config.yaml
normalize_top_k: true
routed_scale: 1.0
balance_bias: true
lr_router: 0.000861
rope_fraction: 1.0
seq_len: 384
train_tokens: 575100000
Below are experts of layer 4 (counted from 0) of a mixture-of-experts language model. Rows are named router (the router's row for the expert), down (a neuron's output weights, with its number) and show model dimensions 80-159. Each number is 500 + 40 x the weight over its row's rms, rounded and kept within 0 to 999. Numbers have three digits each.
Before each expert's rows: a language model's description of what the expert responds to. This comes from a sample of Wikipedia text that the model never trained on.

# expert 47
It responds to: Institution name endings. Final nouns of organisation, ministry and award names: Foreign Affairs, Higher Education, Arts, Science, Club, Wall Street Journal.
router:529504465494529510520430533472501503517491516496476397495475540492466524397553430466526473518538534556543494544495543543538550525510453454509480429451447460508512490515570445433565479415518421484584483460497536528492496473439495471561480552
down0:473430522473520533479426462510496514527585476472484540463452513560490536560538463486503482499494545549521466479438475478496529447535510490437519544521492520495536551510520583500477542546541528436553496535507424465593436489505485552522538418
down1:494519573461498488538488530462607416493472553540562481489471462462486442464470569540544500533489499538558512494522498533417515593545521532519482473539532399539495563560506514462482492498490443454469459509513485416553538509456486576599499470
down2:487444502434645520507464468491406504509480593505525448498464452487521432554507529377550544529471514539483507507402483550523530446468505472466501418530521500415523499521537478515509538506558475453543487516531501548487547508527509515456505514
down3:490499543525500525598532528504483539517543465518468480523485547574556574485521533474597464513479476552524506531478458559503460477539471524522475540499524466477458494550536456468443499548552558530503476544451563440548467550583461549503523510
down4:512536525546499532512434486472515553493528516497489513546477455503490501477547350511488438458495516502502558494546504491422516475476545492452595535494466435446535483423521476517548475507468483453510469570474605467491480558527564561484507631
down5:481411530528558544458458435507463451476494476502535499473476528435526512553489456421491530504542497490531454502452558455465462530501493554529521509547483559507519533484514563545588597483517476544499555423444497525553487519499513533536483517
down6:511460530542506481477526508523552507485532456569476563457471518499539451494515413496525528557500487471470475547575509462462504461449454515513489559499564485425452478535483444528512478567513476500485482498369610487514474452550477419552523544
down7:493606462482493465487512466494555479508566518507452501548440509425497486475473460494549477536463516508559524504479483481524512497496550535469472502478493464509490489433479529445495601439529537503490475439505468519569532516548531574493485509
down8:488460490550507535431419488490571454500535436470494565586417532454504507505447437495477538473502484550429487467515484487523531487521479553528474483466600564500514427389566488546484486483509410531487490461458531489573504426521468529488531563
down9:496478482462455504552457499435527487510446564425458552455532510558506460530483494513552528518532455477524474513513462543495563450476545542586522514468556534436504581527439558514477512575561552497451472501539502510454509433497469490532491499
down10:569496511486501471503487491488401471532463467446521416513495514455580570604507520463492450510471446412528525583513541486516455505514524536534497469499554497489391551457512497449523508508503463506507562501468445477504368554421478418488472501
down11:520524492474477512464518462560489527515489541491464526559416491533490421554463527488438486468512504502581511351470468602439530471399488503398506428507514494513429496495490526479509488539445512529484507528497446501468519550519544525514468541
down12:539473514498465523456538501529454480512568483532487526512471546520524433526572590487451550474448484568532538508490457496441491408446497538558452463529502492547534573550570465466514450504504496432479438506517445473565448461514510522385476453
down13:497498484484435522475530569550499496528553413491512574504454463536547458500481439526494445446461508474509545562493555537433488507499567443516467522459540504455504478518544501547503513560510504518499426450517492571474433512488538483511543454
down14:499464448491450504498536467513504533475565498516509552503459477470447518490527410503527512515411488489519476518443526530472517530575521509495520499475535507506468527556479476479491476450543398450528549483457467428553577473513476549483548458
down15:525415475532482513498458475424535497519468512513473538527497493443438421465508528515421490477537506452443525458416517468504497526493414491509538460531425497540423500556467534514483501505474450433510517555489490568555555510432514543515522453
down16:566483515512499497507474447456495516566519518461479561554473434489477464452460485469489493506533552557394494567495441539513529499484487563498540500455511520517564497490453511471476604534466463468506540512497546424450409514537486541473461454
down17:459481499529440522448511496553439526497471512503501558533469567559458520555531460443429521458458501504466453458507467475452511472493557504500506521469499513515464454481465472527440499554440466464579461496484555473478510439527555507515498518
down18:502523438498490510454513497532492510522526523512508592581470461508551546465460412425493488491454506496479507468489504516486495446510488525537489540522492509541555577555517445462476469504479445634527484468456454504528527551488455514491465557
down19:494593481520466536466493483486459583517527471474459540525466557471459463508511422534470540445477526497444425524435555487481535417448538525526466499494423591507534421470458504470481495443467463551470456503479538515499499476510556409476452527
down20:505547546506482458488498452543460497548449501472426500536463518558597568490480557525513572576527481491486586520550525537528489470436590502501512471526519525507443497471550494528505481500514485443482418628479517496555472490475535376452482532
down21:449496540538466554490502484452450515488557474445531514560490498517548498556513498541522471461549478515483505527491540508551415504495459527504462460529470454568463561539594523466535440494506512467478562515508526451484494512531481557508513547
down22:471515466529451556472529446541461444477570470468541487576471433518479435406496522521455479494518503495469515462560524464551483399521501459452476579535563502494532473505429489434489474556485507497511478500589503464595452556522554561497523429
down23:485474468499472496508523496463535515457473562499534532499483552537529530530466530499546515478520448533495475487499508537527461493527567508473482510479544574548446486457578437511554624497514475434489479498504573431519452565467523508464480506
down24:473497536455516480426450534446499519538493524531525423472497461448495516456467563581477520502526578498452502529425464476498448526486512479508536498516518470517530493566471532590475489433480512438440471546485477519458510465505471493470439487
down25:506472532518505466522505482532528456562483480471507513586539383553533539572451472543489527437511501460523469514472480536446428575589437473498512481552541532515554450498477494546468525493517486471499492477515518424510522443454520440447535490
down26:544525485520526537489492526499501440496542497421492518374521475519483491537487493488511530559506499494503498471516548527511478493523530466525452453508489497432473494522543536532510510464513457460430447491475497524419539572607534555419532397
down27:553534515491439512449534524586474541457503525436526550527467453502520426545500534460380556474492415450477441477473490502445508514505513472502520487517507453516461506545482499550474477459543463492527533484501504549427476526459586527512523509
down28:475589512539506483561527498503482549467502503462519382526535524522523573473517533472534495534483478558543440492496560573530515463572508495544546521418525597520542444450426563516469480502511513505487477492518522493496490550478496458422493561
down29:558415432449517564504459502475552511493491474440500435499478500430509497516453581569493519533445511474512566541567554490484607466426521452553551457517518509492497487495493467498498422505515451462484470540512505549448477519482515555499472496
down30:488482526474439476441484544461478439503497514485480562560529571508490475580559516519501495543497545490491499397435467460518489443444466473509463559523449485492476500469505528551479492517511474495510441502453461547472487489488520566499450466
down31:480488530549486538514577465474492600491475508522508531538464557535552572444572476434487451510455447505443523479548477459508530531505478535561441469491554533510416401506543555514560444522519467483520538512484469525510469540510516529521474475
down32:517468599514505492544511521462454431476520505445552474450493498551491546503471439509554479507472528392440525586509518507470489518474469469548495488510497502474472577493493491483514521567524485545528488424560495512529496550468454420539494477
down33:507464458467480422500536581411480443505513453502422538501565464458511452420501575497529427548550512463455500569515483504425427429528461549544541516490488465541469526546484450459459542504501456515506440517482479526488456496559523512513437463
down34:526396558466481481517478506480474528570557518433471462527505503446464485514438525464455494496474469476491542504513508502535470555511468557488515533486603493579454536512473463485531382466529526501538515507498513446498497498492491547527440509
down35:479500525449529542534537538497560457479500499557512540437605485485547502466513484464601553557543497533558447535481558483483471522487487529606464521557535484511524482483479476440528550519495499535532520472505540534450484531538431533534479444
down36:516452487487526499495547551430569452476509466466490512537527499530532454459493553569611500527524523508439491536495473468506554418448482526567480569550469558557484488554486468471520520514507488478525456516488530512479511487465537514443616472
down37:518506533522522468507562498530518535516511557542503541486532551532536596500495526480442543497459489566537540507479502590471554421503532492482435555514503520439500485529515477527539491503464447519511520457498489523508509595519440529513513560
down38:506446486609529449484417511523458487485499472409566453529474478485467480440477543500537496482503514530502515489525525504442497479563515524439492508496418503466528542508535505545491527471496468483438525518571537446499500443475423444524498542
down39:553475445478441452589600486487541560489436495478497487503507551540520501513507474509348549463512558485491449500515561506467529460511491537526464534468435548518512486502539517502513531546528525427478493531484546498494443468572527412503483533
down40:512504508499522415509459530497465587481497502480495514508504526565565616574464481499454439448542494501533446629442472518588543492495564511512557564428480520402461489485450481503468485464493477502529488504487525492547472464545480492565469451
down41:539538465517482464496474504516498462588471475447495524476543461480438546435466536486443531515528591536559491499422475525499481542631465524440501463523575453448480511483496547513415476516516500477473540556434450517525498467485563553445521499
down42:428474474492528501482491508506479509576521564483492493472521576518518571465500537502546484490477452504462466554498510465506456533579556570497514491456558516558547423445499476476526522521518438507482588565542450484429431537542499560548541414
down43:399486507564495501506509512556458469470551510428553471497493464538486533487503514456522473517509425440404528488551550519538469503491481576518476495482557458446562537584508567520502512516495480492492519481523561497444513560520483538491563400
down44:503495521514479485441517531493552472479507544466475477533567490529470410511469515489539473449540470494457515524453513497512440503432514496519521507468519484580518464400483493523498540553545453480468480499501473467442457516519523466520479509
down45:495467459499435489483553559540487491471494489495504498478512552505486409617489479531521523451426469410491513469427475447488510506495479499517431515490497523463513507487502531442521493491448465574505526537414544442525487537529514504536534486
down46:524484489561482479450464494482453506523480485430483518500445543522449508546541510490495538453553506479492499492539496494464555439454575454448479489512497498446532489514591547528462546494457554461504480522522562492525496418487544546455422540
down47:488610555433546470447455501497460545584454549480469470545445500481500531431505541458464495511502492465488500522479457562492486475458439521502521482537551421467549518421429487468458585431590567524512464450517520532460519473488515563543472546
down48:468512481544445581467497502458461474463525543484452463532458531570568552479539536471488432499572565518553517552516555457468518534489389516525500432491508481520548484498514439503550544547511516497446501500579459460542516535506508554562489481
down49:514504525499434548551507494544514514528529495546495456496487511585501506513547438576480486507551503492541554435465531450426524487549498558530457496467572436533448489487414445592476486454519493506481514443509516488527465426486497431525540541
down50:493485551556427484525518444521510539463551477447496492512532505526504435526499437461460493546515470495500496503559476575573422533601519532547435482457433395574429550520526456523465482578498513438475519503552487490492444541478482517545514459
down51:466452456490496454423406529466555511565502550513506539552471538461512460516495505559439393473492476569493466559511532474455529507474458418511574505554446451498547521553536544536426460481441475498538597542510416476501493449486537525470480504
down52:469518430514542437529458530517477507509412552464465572574538540509535468512521537424512480499524429485551415469478489497504541457531503529524525463597537522453596503465534511486506536527498475448500503540447452532512512426470538548484442642
down53:627528489494419526469462441547477540467525558551485518495487457509450523515524472531472480493513474478454524513507471512538497443498452447470530463535500458461486520420542462548454502498525497489528504486491478466460549445582486535539482548
down54:480428488528530512519440423509561517507406552462520490542524595408476575507482545511479492416481561495555505495559503516547470525524500522463398527535487537519596488448517473485583507500560521552453534524596493445503440471468456558451503583
down55:474482508530500507530505535467460550525487378489487513468524541500510519513493537541471465438457577533527460577571483551439523476571508444484540539447484587492517497452498511620493412490550494507478435519518476528454401511510491535497470549
down56:473468600568574512543519502514575513527514428482465492460453537443525411480502504563540529537514433508488617507517425535529476548552541466526463515513545440451531560526529500505483490427482478471488552468531483508460521499492518485527542546
down57:493536516500533507500520462553486542505504558543592559500487518407471560512519470490500464552542431518502478467470493501489494485485535442517469515529471476515411465483505459526435481442525551508525553506476477515453534546519557527524496518
down58:476542476497495525476505551511407578508463480522520476513439518441536571500441451427347550472531460520508498533470489457440492532509422438440452485529510520559532486452436517537494438444506502556548510463498495449460489538495548449441528481
down59:512500423469415532443447483493497510469454534562524509480481495540536460470458466502429521481550453501454508537478507502499474538476497503557453476549505484492465454549537500533513457505430512535512546528504501533479546505496537482523499557
down60:498444485462521546497461494484537450434504486462472493501409467514486496547547556518457525452436511489514453511426595497502544523443403542523565537453469537495550574483467462486568498462498518489524544525500506530593468490421510457509464532
down61:545496520521487536516481535548510410529497523510592507526519533515536453561503428517495509524455464501499475499483449556526478520436418476476480498534472492454444508501612527521497492533465535553537535464536577492510511496501618534542608476
down62:546503450425518488546539469589563457522522502563546506500523422540535459507500457510584389501495486515560476513472489500515475629489476469573483490473514448495482469538486458477435497531552559588487517490439531531467514478463530566497558426
down63:437566510509531510498568443443517531599442456513526486446502436557556536488540468594522475518521534493553564455496507446471494502496549477485544530459409500544526538452508552489434421541515515526493486511509492529504438558504511395513439494
down64:540488503490496465491534464571555541529489558540581502522423472457526487547466436554447544507497503484504482463507554518394570520484452525484484518501488474480501471471450461496528533531456466506541508519517478463502462500479578452528498539
down65:516509555488504535476443461514443569517498450492480558468495496474466500441505405466386502487560526529576454516537501524490474495487513459481462525527455519547507565557553549503495565513517509509485469487636553489468493522527468521458563505
down66:507496495505501546545477444425488478579585512514585534425467464492494534533518538507554485508500541537441477526517455524536556446481524475451507556443502381537525492543483493474475509485553516536505487469461509451500580509472493541516501438
down67:501492507521466488476524545550448475522494460474551531489444555555414536478513519397537455522563458463419459498459482574492482503517580554465508475478528472489467449549457455499489530571461547512574401484426518446481518560535483417538426504
down68:539463594519474524516494499469499497457462537505494483575476559503520520531543546490402531566451484515581514491505461475556471546517532495541556499500522477549459579447551461592524487477477424478471520467465488491450454511474408518491490545
down69:496486463541549484496499474538474451564522504529526537505503490427508503549457481467476488510491475511596479425585447565478499521521490515464499532409512547475455527556483479479518506525409555500539445422477470509520513499493445510490499493
down70:551442485480526513521530504504509489496481497522506501427547463497484523478530511504523557563501445445442491548517541550579481528481587485511507539497534507479441449451546555520458472464466504445560478492399547464415474580605550499475500440
down71:466535461485419499510499537502533543466445511496488495456476638486528517566548535437473458534476517518498515437448432450514514511480488488468507493464448521522519469459483464522511538542440501492532510508455539545542511531553522506493449561
down72:595484468489486549577447479446467508458444469446430455464551527468563505495534513474590485455552516466462547514508487552556563470486534473506523485461482473539470534464545495506501496478511503517443566435547520465531553527445427549489517493
down73:456498519535537470485573549551500487487510477448464450461451448499501539443438466479472446493447458464457484498450526513465434546552575467555511558430462476472513583528557484472444543511452509447484517487499455522466434550456523498481506471
down74:496499523455486476472447531552516413475522456438551515423381516543531484492451514525464541536539500523510502494522510533485466511533503537562489435482544596493511459481550505554507526446509445499472497530475508482513430539483513508504500479
down75:432488434475465567434577482469536450529491495532505506520515554515473506441519463522487471530473487535476474471579544571473533581479519493498464454549494542524514523531500582527500537491516522460460473463455509479525541475503511504517557476
down76:466530516499526467467499526501538487535532456495538514486547474466541469527468493567519485457532481501476447539504506447473422502466469493530501489534501509508401489448512583451478495482564593515501498542509581533500491451460466443542503421
down77:533465492443552450504496487469492451465549417444542489507507497593513543520540429557474484495497532523507510447508509527505509450438584469558456546515484530491470533479597583495525492468504469518519431497511519501523466475482576548495481462
down78:469563481503553555600488460508508468484550562628468520487585478526502487453499544560425460511525503522532525482572491527503485521505482511426491481435492502570480598548557487475522464548550536449490527506442546513500502512502514497521504415
down79:508495453518553472462498579395495520510458488495501550446432495391511480458555515568542474521520636428442484490403479489477473536538511456496525466567531488501540497484473438463456504486516462568556483496523540517505526479539521472457560482
down80:451495454495445506536480408490525483493454461510586495541475471575478468540448499526483486445486527472526496558500509465538412495506462483516534493455452537466533543442534509540505552412489514570508489452482505535451480545493468395441428538
down81:478538502507533454458478467487502487532489428508485484524501547555436529459525546470524470496473528498510412488528475427493480473478510555609489472457459511551473495509465514498513466441506542480516536573411482535508544482487501508546464519
down82:482496583458488527525521534527488529432493502525509468540527481500534538441496552541459576445427411517469497450531491507552539455444519518571489571458469481516536520493532514458564477509475447534519519507488445540489501533529543477522508583
down83:581504505537520433519438516480514477442462459494478494554459446429528498514462560508488568472492551418486502479438420499514416497530484454510484475499544468454414536529494500468458484496494496442450568472475535441468427513483462472450525565
down84:505483504535461491496514502483515480461474525446440462390490510444491552414496453491480489518501560550529490433472464503494486462497538462486455478560501538483555433539459444491450426504557456483460554480504449471610398503501555519541540517
down85:523482537495540582477453495540525491457461509563485569502497519502499552489485516467390511564548503564469476523604533416501435513506517518518493466521511487547509464568478426434496479547480522495491499516565548462510514525536540477555490522
down86:497555476542531479504491460467440458498459468491445526543552474494532495526489494484534552529521498499421473486537532522509506511529541453434467500521473462491560430533447491445507489515526467499448543569450467506503520508461510442503454600
down87:466492490519455476455505520555549507486501535437523474506535477571428477458509465502481556539607505465509480442427506579562522471466486571499471496437474474583450496546481475468538452490456523566536453532491499462463500511467506459577560521
down88:543549485467461516520498455492506500493509519557478503597491582549447475485497513462472549404511498482505512462518489525499530493560519563502540483479504511545524488418476461592512458516513490475538463466562567603565529549496491478540466458
down89:484512544612439559489466523503418482476493478476523556543457504561543475491570508487437469428503477536510482546510571542539483442517427518493590458478485518525489543474546549513471440540500519538424509602513555508475516498534499441487452525
down90:496540431510484545488460501448562524509547474527461465529487510424605541500429513485518493498538545502497457467517510529517481472474476530457530477458427530509559510384537510514563540496467511548523498521519468508547539476485457501466476554
down91:458560492541496538546499520506541439486534492488491453515519427503443472450451431407437455544592479513461491518514539526560500535506486518468518467514480527486512508568501503450459491492457477471479493467551520457480510495550489479531485446
down92:518572512546520542480475518573611536448482514490456481494548533563489564494543464490524415527537522451547496542461431583469477516526521476427445464567566504502518509528503484468475414527560559462486586524449523442503506523460490499470531553
down93:486473534443543505462493518572484516493542470575569463503490554522520538503511549468471539427518487533492511442501514458479456522458501426490508483520515456459469571503462510552483564528499466539534536533483469432545460521486509487468509543
down94:556439423532456511516513549556538477585489435497490450500468444459510565464539484511497477522422504531527570467525511482467447436498491454514529527514460553479549479408493505586438491479513490575540497447503467520450451576504520529489499538
down95:483482438513479442479477457534448529446462481500535545489529436462619510501475535522510475475515499433437456491544544486455479444517428493527523507488480497482538470436431590541450495490538543453482481462575518477437414539516467472425562546